python train.py --n_layer=12 --d_model=640 --n_experts=16 --d_shared_expert=0 --normalize_top_k=false --balance_loss=0.0108 --norm="rmsnorm" --batch_tokens=65536 --seq_len=2048 --steps=8454 --dataset="wikipedia_en"
Below are experts of layer 3 (counted from 0) of a mixture-of-experts language model. Rows are named router (the router's row for the expert), gate (a neuron's input weights, with its number), up (a neuron's input weights, with its number), down (a neuron's output weights, with its number) and show model dimensions 0-127. Each number is 200 + 30 x the weight over its row's rms, rounded and kept within 0 to 999.
Before each expert's rows: "gets" lists some tokens that make up at least twice as much of what it gets as of all text. This comes from a sample of Wikipedia text that the model never trained on. Tokens count by the router's weight.

# expert 1
gets: "\n", " |\n", "-", ".\n\n", "\n\n", ")\n"
router,196,198,236,221,238,173,161,156,197,209,230,218,230,224,206,187,198,185,163,185,212,207,248,204,175,196,194,204,230,186,170,170,118,178,195,183,165,159,206,199,219,184,251,184,163,236,196,224,164,200,197,165,182,225,218,221,185,212,241,176,209,208,214,180,184,159,159,151,145,170,153,159,189,212,212,180,143,194,177,180,193,236,212,195,193,212,259,207,192,187,209,259,152,222,177,219,152,226,225,186,179,150,217,175,241,149,207,175,239,190,212,235,201,199,187,226,192,206,205,187,229,202,248,215,181,195,170,159
gate4,145,190,174,172,176,213,194,235,164,196,203,160,175,174,225,175,247,184,234,150,218,174,184,222,193,178,179,186,205,203,182,187,212,203,225,156,210,248,165,135,183,226,214,247,232,199,165,254,246,177,226,168,155,201,202,206,217,166,170,204,223,164,237,198,212,208,163,207,125,224,222,208,196,229,172,264,200,196,209,252,142,188,211,224,267,222,236,253,228,169,214,193,185,184,192,217,216,174,208,160,132,260,232,221,229,175,244,193,183,228,226,189,205,223,211,214,208,264,212,182,163,191,190,184,171,209,189,224
up4,174,219,150,190,176,237,160,174,180,205,198,164,172,207,211,202,201,183,180,218,233,196,211,244,246,230,200,185,223,182,184,217,198,231,185,204,215,140,193,216,190,208,215,188,131,205,187,283,192,224,181,168,176,162,191,195,174,184,184,243,172,206,217,173,239,214,208,199,184,168,221,202,201,283,159,228,209,248,224,147,215,189,210,229,229,195,166,226,193,196,187,219,206,179,208,185,206,178,248,269,201,188,210,195,215,142,213,185,204,205,174,254,178,258,166,242,181,208,176,166,184,162,242,180,222,174,225,253
down4,203,190,252,221,132,212,207,207,208,244,193,233,200,226,223,219,193,179,182,223,221,191,274,229,140,222,197,197,210,175,171,171,168,205,204,262,194,198,177,146,166,201,198,189,149,192,181,192,231,145,137,205,253,203,207,203,266,157,223,201,206,187,208,206,171,220,261,223,189,194,209,190,202,150,224,192,183,193,211,202,181,274,241,187,212,170,264,193,245,265,191,244,204,194,176,197,184,212,150,202,189,186,180,168,186,189,202,209,184,127,217,178,178,150,179,174,237,174,179,208,257,253,242,219,258,146,217,223

# expert 14
gets: ",", " (", " \"", "),", " that", " as"
router,174,214,215,205,239,151,207,153,152,252,176,218,190,226,229,149,173,221,232,210,197,212,220,196,178,192,193,187,178,223,220,185,277,194,194,187,232,214,196,162,245,172,229,189,149,185,139,230,241,214,161,161,184,190,156,167,224,189,237,181,249,143,194,266,237,165,196,234,149,229,229,217,189,246,243,237,229,140,223,191,169,155,187,207,215,215,133,246,188,206,196,178,185,195,266,186,205,178,225,196,218,215,217,186,176,164,214,187,212,170,229,223,249,184,220,122,229,147,178,202,264,213,191,188,235,251,232,188
gate1,244,238,167,289,192,217,222,201,218,134,155,182,217,233,163,191,193,197,224,178,178,165,204,215,285,247,187,239,153,234,211,211,204,174,201,178,235,213,194,220,143,203,234,210,270,257,241,243,203,186,195,196,175,280,251,155,235,131,228,146,149,170,205,178,198,175,196,175,204,246,178,174,206,236,193,243,202,191,259,203,247,180,278,191,221,203,174,252,180,216,191,219,167,185,235,158,150,201,180,192,204,207,224,250,235,187,202,218,218,145,200,157,149,193,147,216,211,219,180,206,159,198,220,171,204,201,205,210
up1,181,244,189,215,185,214,221,183,228,214,151,191,189,164,262,162,219,217,205,163,236,125,252,229,262,216,212,182,147,213,211,231,202,170,183,196,275,218,174,209,212,204,217,155,231,188,151,264,203,230,165,243,172,190,222,221,211,212,264,195,175,196,192,211,195,234,201,184,153,170,221,263,209,228,187,181,235,155,222,209,213,209,159,208,238,141,240,209,237,168,219,179,202,187,216,202,259,235,254,157,201,240,227,280,240,205,184,171,185,208,221,140,191,242,261,197,176,183,187,244,183,240,189,158,206,229,185,151
down1,234,197,213,220,207,161,235,150,170,151,199,180,137,200,178,194,212,158,145,232,214,193,132,212,224,202,197,167,185,218,230,181,184,213,185,172,142,210,198,170,188,194,238,248,238,163,213,175,164,260,222,166,177,208,241,181,225,194,221,224,187,154,219,189,172,211,201,158,249,198,183,184,194,190,224,200,169,234,181,154,177,154,203,214,192,225,186,159,170,179,196,186,221,168,147,189,214,162,231,213,228,217,215,165,191,201,281,228,237,211,211,185,217,194,188,133,180,186,143,193,179,191,219,184,175,217,179,243

# expert 15
gets: ".", "–", "201", "200", "202", "199"
router,137,211,145,221,194,205,176,170,175,219,199,152,234,186,169,151,238,209,191,234,208,161,227,236,150,175,236,219,183,267,223,182,186,221,235,162,167,165,238,197,192,193,171,205,212,226,196,220,226,181,151,139,186,151,187,226,159,197,256,216,182,220,227,184,170,157,144,219,206,174,161,195,219,206,239,203,176,154,201,188,213,209,203,175,211,189,180,177,169,245,211,189,204,196,199,247,190,254,166,183,188,189,243,168,153,223,156,180,227,146,231,243,194,230,205,162,243,189,219,139,206,208,233,232,215,161,203,243
gate4,250,188,170,203,227,170,195,226,183,201,252,205,245,207,178,209,218,200,192,273,157,176,228,250,165,205,128,236,181,163,228,266,192,235,233,199,159,174,161,195,168,163,219,176,199,166,199,201,183,168,155,194,272,220,142,258,159,218,176,197,211,200,169,192,190,231,217,169,202,241,167,190,214,200,245,183,199,191,209,220,250,198,230,159,194,240,200,227,174,192,188,225,157,167,192,195,175,212,231,186,224,174,196,241,160,195,195,158,180,230,210,221,206,217,194,214,245,150,166,185,216,174,164,236,288,176,232,219
up4,261,216,199,215,175,233,235,254,174,230,181,228,223,233,210,202,210,191,214,207,237,171,223,162,173,197,215,207,207,188,193,221,236,223,205,210,157,208,191,200,202,202,192,195,225,188,199,199,151,216,180,203,207,264,214,212,233,224,234,231,204,244,213,204,181,246,252,206,160,251,152,184,202,180,190,214,207,206,172,149,277,197,208,215,175,212,152,217,167,209,194,231,225,219,276,184,225,185,151,205,206,145,316,216,161,245,154,248,257,206,206,242,182,203,200,212,182,172,210,193,185,193,204,234,218,173,201,213
down4,238,264,190,203,218,171,174,205,202,207,156,160,262,225,171,209,207,240,235,242,183,242,177,167,183,211,202,207,175,197,218,244,243,202,237,206,167,186,178,247,198,173,195,201,193,189,144,200,196,198,183,160,214,211,243,204,243,172,258,225,209,199,213,215,208,157,222,195,177,234,145,237,178,170,187,223,192,195,210,229,213,232,239,232,248,250,236,172,151,223,228,248,193,212,204,207,200,178,198,141,199,173,206,176,244,176,180,189,152,203,180,273,235,219,197,183,155,214,182,159,231,191,184,157,190,209,153,192